Weights of a small mixture-of-experts language model, trained from scratch on English Wikipedia.
Experts: 128 experts in each of 12 layers, 8 picks a token, a softmax router.
Below are experts of layer 4 (counted from 0) of a mixture-of-experts language model. Rows are named router (the router's row for the expert), gate (a neuron's input weights, with its number), up (a neuron's input weights, with its number) and show model dimensions 128-191. Each number is 50 + 12 x the weight over its row's rms, rounded and kept within 0 to 99.
Before each expert's rows: "comes after" lists some tokens at least twice as common just before its tokens as in all text; "gets" lists some tokens that make up at least twice as much of what it gets as of all text. This comes from a sample of Wikipedia text that the model never trained on. Tokens count by the router's weight.

# expert 15
comes after: " is", " are", " be", " was", " been", " It"
gets: ",", " on", " in", " found", " is", " located"
router:55 78 41 53 53 57 54 60 59 47 45 37 50 39 53 56 51 46 68 58 57 40 43 40 56 35 40 36 50 51 57 35 50 66 48 52 52 45 31 44 54 61 59 46 47 32 49 51 55 44 49 52 47 69 55 65 48 71 64 32 34 39 46 34
gate0:49 58 69 51 46 55 61 39 72 65 43 58 65 44 72 50 36 82 41 52 69 31 42 63 56 58 45 51 64 54 48 42 57 58 75 32 32 37 61 31 43 54 28 75 67 51 52 60 52 61 75 77 51 42 65 42 54 36 51 45 55 58 48 70
up0:41 55 35 37 28 35 62 65 40 54 16 48 56 55 53 45 49 48 49 46 60 51 43 36 41 49 63 43 56 50 40 53 42 46 16 56 35 62 31 48 57 69 50 58 46 71 48 50 69 46 50 61 45 31 38 46 62 49 41 49 25 40 47 44
gate1:47 47 61 42 52 54 49 66 32 46 46 45 50 43 30 50 53 39 52 47 52 62 44 78 42 50 62 53 59 56 63 33 53 42 32 45 74 68 57 42 35 73 81 47 41 31 45 59 19 41 47 60 79 45 57 50 52 20 58 31 44 72 48 36
up1:53 50 27 58 66 70 46 48 75 50 44 36 42 53 41 45 54 39 62 30 54 39 57 44 43 53 36 44 55 48 74 36 63 76 52 62 44 50 35 48 49 76 36 46 45 33 27 43 42 51 39 67 51 21 35 50 56 52 34 52 65 38 55 65
gate2:44 48 45 47 43 68 59 53 49 54 40 22 37 59 27 55 55 51 59 67 49 55 33 36 25 64 41 43 60 43 41 49 45 37 39 51 46 31 44 43 49 66 53 68 44 34 60 45 70 51 22 58 51 48 57 59 57 52 42 55 24 46 41 65
up2:45 59 34 42 32 49 47 56 47 27 31 54 44 21 55 58 65 50 36 53 53 51 55 54 40 67 23 58 59 56 59 45 62 67 69 52 27 38 47 49 42 39 42 72 51 39 39 59 50 59 38 73 45 44 38 61 53 48 43 52 40 57 39 55
gate3:48 32 72 41 42 30 53 46 57 34 54 49 41 71 57 60 70 60 51 37 41 66 49 48 43 59 36 27 41 54 44 60 47 59 45 41 28 55 36 48 49 50 32 33 50 47 47 47 38 48 65 72 59 61 39 72 55 41 60 54 53 56 67 53
up3:43 68 39 56 64 78 65 43 63 44 45 62 44 25 46 45 43 41 54 54 46 93 40 51 65 38 46 48 51 66 42 47 51 36 37 65 32 59 68 51 50 63 16 72 51 38 36 34 73 40 44 68 36 49 76 50 53 58 61 62 43 69 53 54
gate4:62 57 46 57 43 49 53 28 48 64 60 69 43 40 63 57 34 49 55 39 59 50 84 48 42 27 48 38 57 49 20 53 67 40 37 39 48 56 65 24 52 45 53 39 38 57 46 31 31 55 46 59 58 08 29 57 48 37 44 46 48 51 41 42
up4:52 52 40 70 40 59 38 65 38 40 43 72 46 21 53 44 70 56 63 29 29 64 52 65 28 41 50 61 49 64 48 67 63 44 26 59 40 36 48 46 70 33 63 58 65 58 36 64 50 46 55 52 51 56 33 33 59 33 54 62 31 49 62 45
gate5:58 47 46 60 26 55 32 38 43 62 39 61 45 43 50 36 51 42 39 68 54 41 33 54 55 49 53 74 35 40 34 61 34 60 35 48 54 42 34 64 48 38 34 52 40 50 34 60 47 67 47 57 48 40 47 57 43 38 62 48 48 37 42 66
up5:42 60 52 58 50 48 41 57 40 38 51 69 57 39 53 37 49 50 51 35 59 50 33 53 31 45 59 67 53 49 57 32 31 62 71 56 63 43 29 62 50 83 49 54 77 72 55 50 44 14 66 42 23 55 35 51 37 36 41 48 69 64 62 49
gate6:41 66 59 47 41 27 55 74 49 66 42 64 40 81 54 34 58 59 29 57 51 51 63 51 39 52 32 49 50 56 45 38 51 65 39 40 62 53 64 78 52 55 66 38 54 53 48 49 51 62 71 65 52 47 53 70 40 45 61 39 48 52 51 43
up6:28 40 61 41 35 60 46 59 62 52 55 53 59 47 41 44 43 32 54 55 56 51 65 50 67 58 44 31 64 28 47 40 52 47 40 39 30 39 49 36 64 49 60 56 59 44 53 41 51 32 64 47 53 21 51 48 31 52 57 45 70 84 49 41
gate7:56 36 52 48 30 44 63 48 68 55 64 73 49 62 34 71 59 40 66 34 51 59 31 38 47 68 48 56 55 63 49 44 54 71 66 49 44 60 73 46 30 43 68 64 41 59 46 55 72 35 54 46 54 49 47 51 41 51 46 53 54 35 41 58
up7:53 27 28 45 48 44 41 64 43 38 62 46 33 47 25 48 61 49 62 78 54 55 39 53 55 71 60 63 52 51 57 70 34 71 52 61 48 65 70 33 35 50 65 36 48 56 55 41 28 63 45 78 31 20 54 27 60 48 45 61 52 41 46 45

# expert 12
comes after: " a", " the", " in", ":", " with", " on"
gets: " one", " a", " two", " three", " 1", " number"
router:45 48 55 63 49 36 58 36 63 64 45 61 61 63 72 53 64 49 49 49 53 58 56 54 68 75 41 31 60 36 63 44 63 72 33 40 42 51 64 49 50 35 64 64 48 59 29 58 46 42 35 58 55 43 48 79 44 53 61 32 28 27 68 60
gate0:40 84 49 46 52 38 55 46 41 56 47 55 62 42 50 42 56 54 76 54 51 35 50 48 45 63 50 61 43 46 65 37 50 48 26 43 43 64 57 40 44 35 42 36 58 56 30 47 61 61 60 47 54 74 71 48 57 39 55 57 56 57 85 41
up0:68 40 52 40 71 52 51 47 51 50 39 44 52 46 41 16 58 40 45 76 56 46 39 42 59 29 61 40 49 42 59 45 45 51 65 64 41 36 87 50 43 61 34 37 49 50 52 49 61 63 35 62 33 39 57 57 57 28 78 51 53 51 45 43
gate1:57 40 52 55 44 43 71 57 57 52 37 55 44 20 39 43 69 61 53 46 47 47 43 51 50 60 52 45 54 59 62 65 49 42 55 45 56 61 46 35 56 42 24 38 47 53 56 47 33 33 42 49 42 33 43 66 60 35 48 39 54 30 54 37
up1:59 61 58 65 48 55 50 62 14 52 44 51 37 60 24 44 37 54 63 60 45 51 26 54 56 44 40 35 57 50 33 42 45 55 43 64 57 63 67 59 54 33 76 64 61 30 67 49 74 55 40 54 73 55 56 59 49 38 65 61 43 43 44 38
gate2:53 61 60 22 34 46 58 35 66 42 39 46 58 46 49 60 53 59 44 58 62 78 57 35 63 35 42 29 58 43 50 44 51 50 57 50 86 54 39 26 47 43 50 41 43 70 60 46 72 58 59 49 57 84 41 50 35 64 72 47 57 43 84 38
up2:55 24 47 52 74 38 39 42 62 64 50 40 70 34 51 39 45 50 49 60 76 52 53 38 67 54 34 67 40 57 58 60 32 30 48 41 35 71 47 59 58 56 42 59 68 64 44 49 46 54 59 43 60 47 47 37 40 28 46 37 61 53 49 40
gate3:62 39 48 59 61 61 58 50 57 40 44 32 32 64 55 41 63 41 57 58 61 54 64 57 33 69 58 55 41 61 63 32 59 50 44 33 66 42 48 41 58 46 31 58 51 48 43 38 40 56 63 51 61 53 38 51 43 58 39 42 61 28 30 53
up3:65 58 87 39 55 48 30 25 47 46 52 50 66 60 59 51 59 60 56 54 64 44 47 73 54 55 70 36 71 50 43 49 46 33 50 52 64 50 61 63 42 32 39 51 44 62 40 42 60 36 62 40 61 52 42 78 53 54 43 32 36 60 31 49
gate4:62 62 84 64 46 27 55 39 61 46 64 46 43 47 46 44 62 35 45 38 29 38 56 40 51 60 63 40 65 67 83 56 53 70 27 80 35 44 53 62 44 44 38 51 40 67 55 54 52 41 49 41 47 51 58 53 33 40 63 49 64 49 38 48
up4:55 39 46 52 58 45 64 48 46 54 51 47 51 50 53 31 46 51 42 63 52 75 43 61 53 64 32 49 68 71 43 39 47 40 38 46 57 44 54 30 39 48 53 54 56 35 25 66 57 58 45 59 41 69 47 47 53 68 50 57 42 47 63 49
gate5:51 46 72 38 51 22 50 65 60 54 45 48 49 55 42 40 67 52 66 48 57 55 46 65 47 58 74 49 70 49 48 23 43 36 31 66 48 61 43 46 66 49 53 66 36 48 40 40 59 54 44 67 48 68 49 48 37 53 57 60 37 28 60 47
up5:27 45 54 34 74 37 65 45 69 49 49 63 37 43 45 43 49 57 60 60 48 52 38 68 45 26 42 53 45 52 31 36 55 48 45 43 57 35 45 51 63 50 59 23 57 31 53 46 26 39 56 57 63 44 59 39 54 35 55 49 61 51 40 64
gate6:67 37 52 41 59 25 48 55 55 59 49 74 50 42 34 65 46 46 70 48 32 42 44 37 64 61 62 33 44 43 39 25 33 48 41 41 58 55 50 24 63 30 44 75 46 40 45 43 54 29 62 21 50 62 54 48 50 44 37 38 46 43 50 54
up6:60 74 53 62 28 43 50 73 45 49 45 53 65 74 46 30 48 63 50 32 51 39 64 64 37 42 65 68 60 51 41 67 51 57 59 56 40 33 42 41 23 47 50 25 68 49 56 61 39 59 39 30 74 57 43 63 56 67 57 64 64 37 61 47
gate7:66 51 64 15 57 44 47 44 53 21 67 43 50 54 49 47 56 56 19 53 33 46 50 42 46 46 38 54 47 55 62 41 65 55 55 50 54 75 53 70 38 56 39 53 52 51 58 40 48 37 59 35 63 56 36 61 61 47 37 50 65 49 48 48
up7:66 58 62 57 64 35 42 67 56 77 36 41 44 29 36 50 45 62 61 52 66 51 41 59 47 61 62 49 57 45 48 69 62 32 49 87 48 60 44 44 42 62 49 53 41 35 52 47 60 51 54 43 55 46 51 44 63 77 48 61 54 42 36 51

# expert 7
comes after: " a", " with", " of", " in", " to", " for"
gets: " of", " two", " 3", " one", " three", " over"
router:59 50 41 52 40 35 50 54 37 68 47 43 63 53 66 46 61 59 44 51 59 43 60 67 68 52 36 39 69 53 59 36 62 67 51 41 43 56 65 35 55 24 47 50 54 53 28 61 52 38 56 51 41 63 45 53 52 59 57 21 29 36 58 71
gate0:38 57 57 46 39 50 34 63 60 51 48 70 62 44 40 50 50 45 52 44 48 45 41 68 48 40 56 44 25 39 32 59 44 57 47 52 33 53 34 77 46 49 38 77 50 59 33 54 53 64 54 38 54 71 70 47 58 53 62 50 34 58 54 67
up0:60 54 43 41 57 55 69 59 44 40 78 45 49 35 49 39 62 45 65 58 37 60 39 44 48 22 56 29 68 78 64 61 57 56 32 40 41 62 50 56 83 52 73 44 57 37 46 52 50 27 39 69 46 45 50 45 47 51 40 57 67 45 44 40
gate1:33 31 41 44 57 50 48 49 28 44 43 50 66 45 52 34 60 49 42 57 30 38 32 57 50 13 41 59 75 45 24 50 75 40 60 62 30 48 47 39 51 26 69 52 43 58 72 39 61 30 48 47 55 46 36 52 34 43 41 25 48 41 58 37
up1:41 63 53 46 57 42 68 28 60 36 56 41 47 30 57 40 44 35 41 59 63 31 49 56 58 59 60 39 36 61 46 31 46 52 60 66 40 59 66 40 68 49 75 52 49 56 55 68 36 65 47 38 37 56 57 47 44 26 34 49 40 49 41 40
gate2:42 53 50 61 60 46 55 32 31 51 62 51 49 27 50 58 47 71 42 39 45 42 45 39 52 56 50 30 49 59 59 24 23 53 48 38 39 55 61 28 63 59 30 39 44 44 50 61 66 50 49 50 56 64 73 67 54 50 35 53 61 41 66 32
up2:62 40 42 46 35 54 51 31 50 43 59 51 47 54 63 54 68 61 21 44 72 43 57 47 55 59 50 56 39 51 64 32 46 54 42 44 36 58 47 62 69 53 38 36 50 43 48 70 27 46 60 40 39 53 64 50 54 66 83 50 47 42 44 34
gate3:45 48 56 54 65 54 50 74 53 57 60 66 55 65 45 63 47 67 67 52 52 52 33 54 37 61 47 44 48 31 45 41 52 37 56 50 72 47 39 32 73 52 48 43 49 55 55 46 53 82 71 75 46 44 52 42 53 46 33 47 43 47 34 55
up3:23 36 44 73 60 58 49 45 44 41 63 54 54 55 47 26 25 31 27 45 59 53 52 52 48 29 38 66 51 27 40 77 53 65 44 57 64 56 59 47 46 56 54 48 44 57 50 49 55 37 69 49 40 54 42 57 53 51 30 65 41 41 39 77
gate4:44 47 42 56 37 36 50 59 73 44 26 41 48 56 42 38 67 55 42 45 67 25 47 61 51 69 39 46 38 43 44 52 27 74 61 49 61 37 49 72 22 59 54 48 38 43 53 33 54 42 41 51 80 52 61 56 32 33 44 53 45 64 60 29
up4:59 55 38 44 61 46 48 47 63 64 41 66 54 55 70 63 69 28 47 32 56 53 37 45 44 47 51 40 57 41 50 55 41 43 38 69 51 44 42 46 59 62 55 50 47 42 52 54 54 48 68 40 48 45 51 58 49 38 42 54 52 36 45 49
gate5:58 36 43 60 68 48 49 52 57 63 40 62 60 35 43 46 51 49 49 50 33 66 48 40 55 58 50 39 51 52 58 49 47 28 71 60 63 66 64 38 51 49 45 36 34 29 47 18 71 50 54 48 36 49 56 68 67 64 60 36 52 46 80 51
up5:72 50 58 67 59 28 35 43 33 58 58 57 47 49 40 74 46 61 30 32 53 30 55 55 70 24 61 66 69 45 50 71 56 72 58 50 39 44 55 47 49 50 85 42 67 37 56 57 40 50 41 20 73 41 47 59 48 61 62 57 67 49 54 51
gate6:53 62 36 47 63 39 71 65 39 49 40 67 46 57 57 21 45 26 51 63 51 42 52 51 49 61 45 53 56 46 54 30 33 37 46 44 43 18 53 40 58 65 60 50 28 35 52 50 67 74 42 58 53 68 53 61 63 66 39 47 51 73 62 42
up6:47 43 48 61 57 61 41 41 62 50 48 40 59 48 48 61 74 39 42 44 38 33 46 47 52 30 53 38 64 58 50 41 65 69 60 35 55 31 38 47 50 61 15 52 19 51 56 54 47 40 56 59 47 50 38 27 46 68 60 68 42 41 68 52
gate7:27 48 48 54 48 44 59 42 65 53 55 65 32 40 45 65 45 49 48 41 61 36 64 50 43 29 42 48 58 38 46 56 50 33 40 45 51 63 52 53 45 31 36 43 46 31 50 33 53 49 49 53 61 43 66 23 46 26 49 58 52 65 54 49
up7:49 48 48 50 36 40 51 56 62 61 46 80 30 63 45 44 54 53 51 48 46 73 46 69 63 39 57 50 41 54 66 54 81 45 66 61 67 40 47 44 38 56 60 46 77 45 26 50 54 41 52 48 50 61 58 53 31 65 52 42 70 30 53 60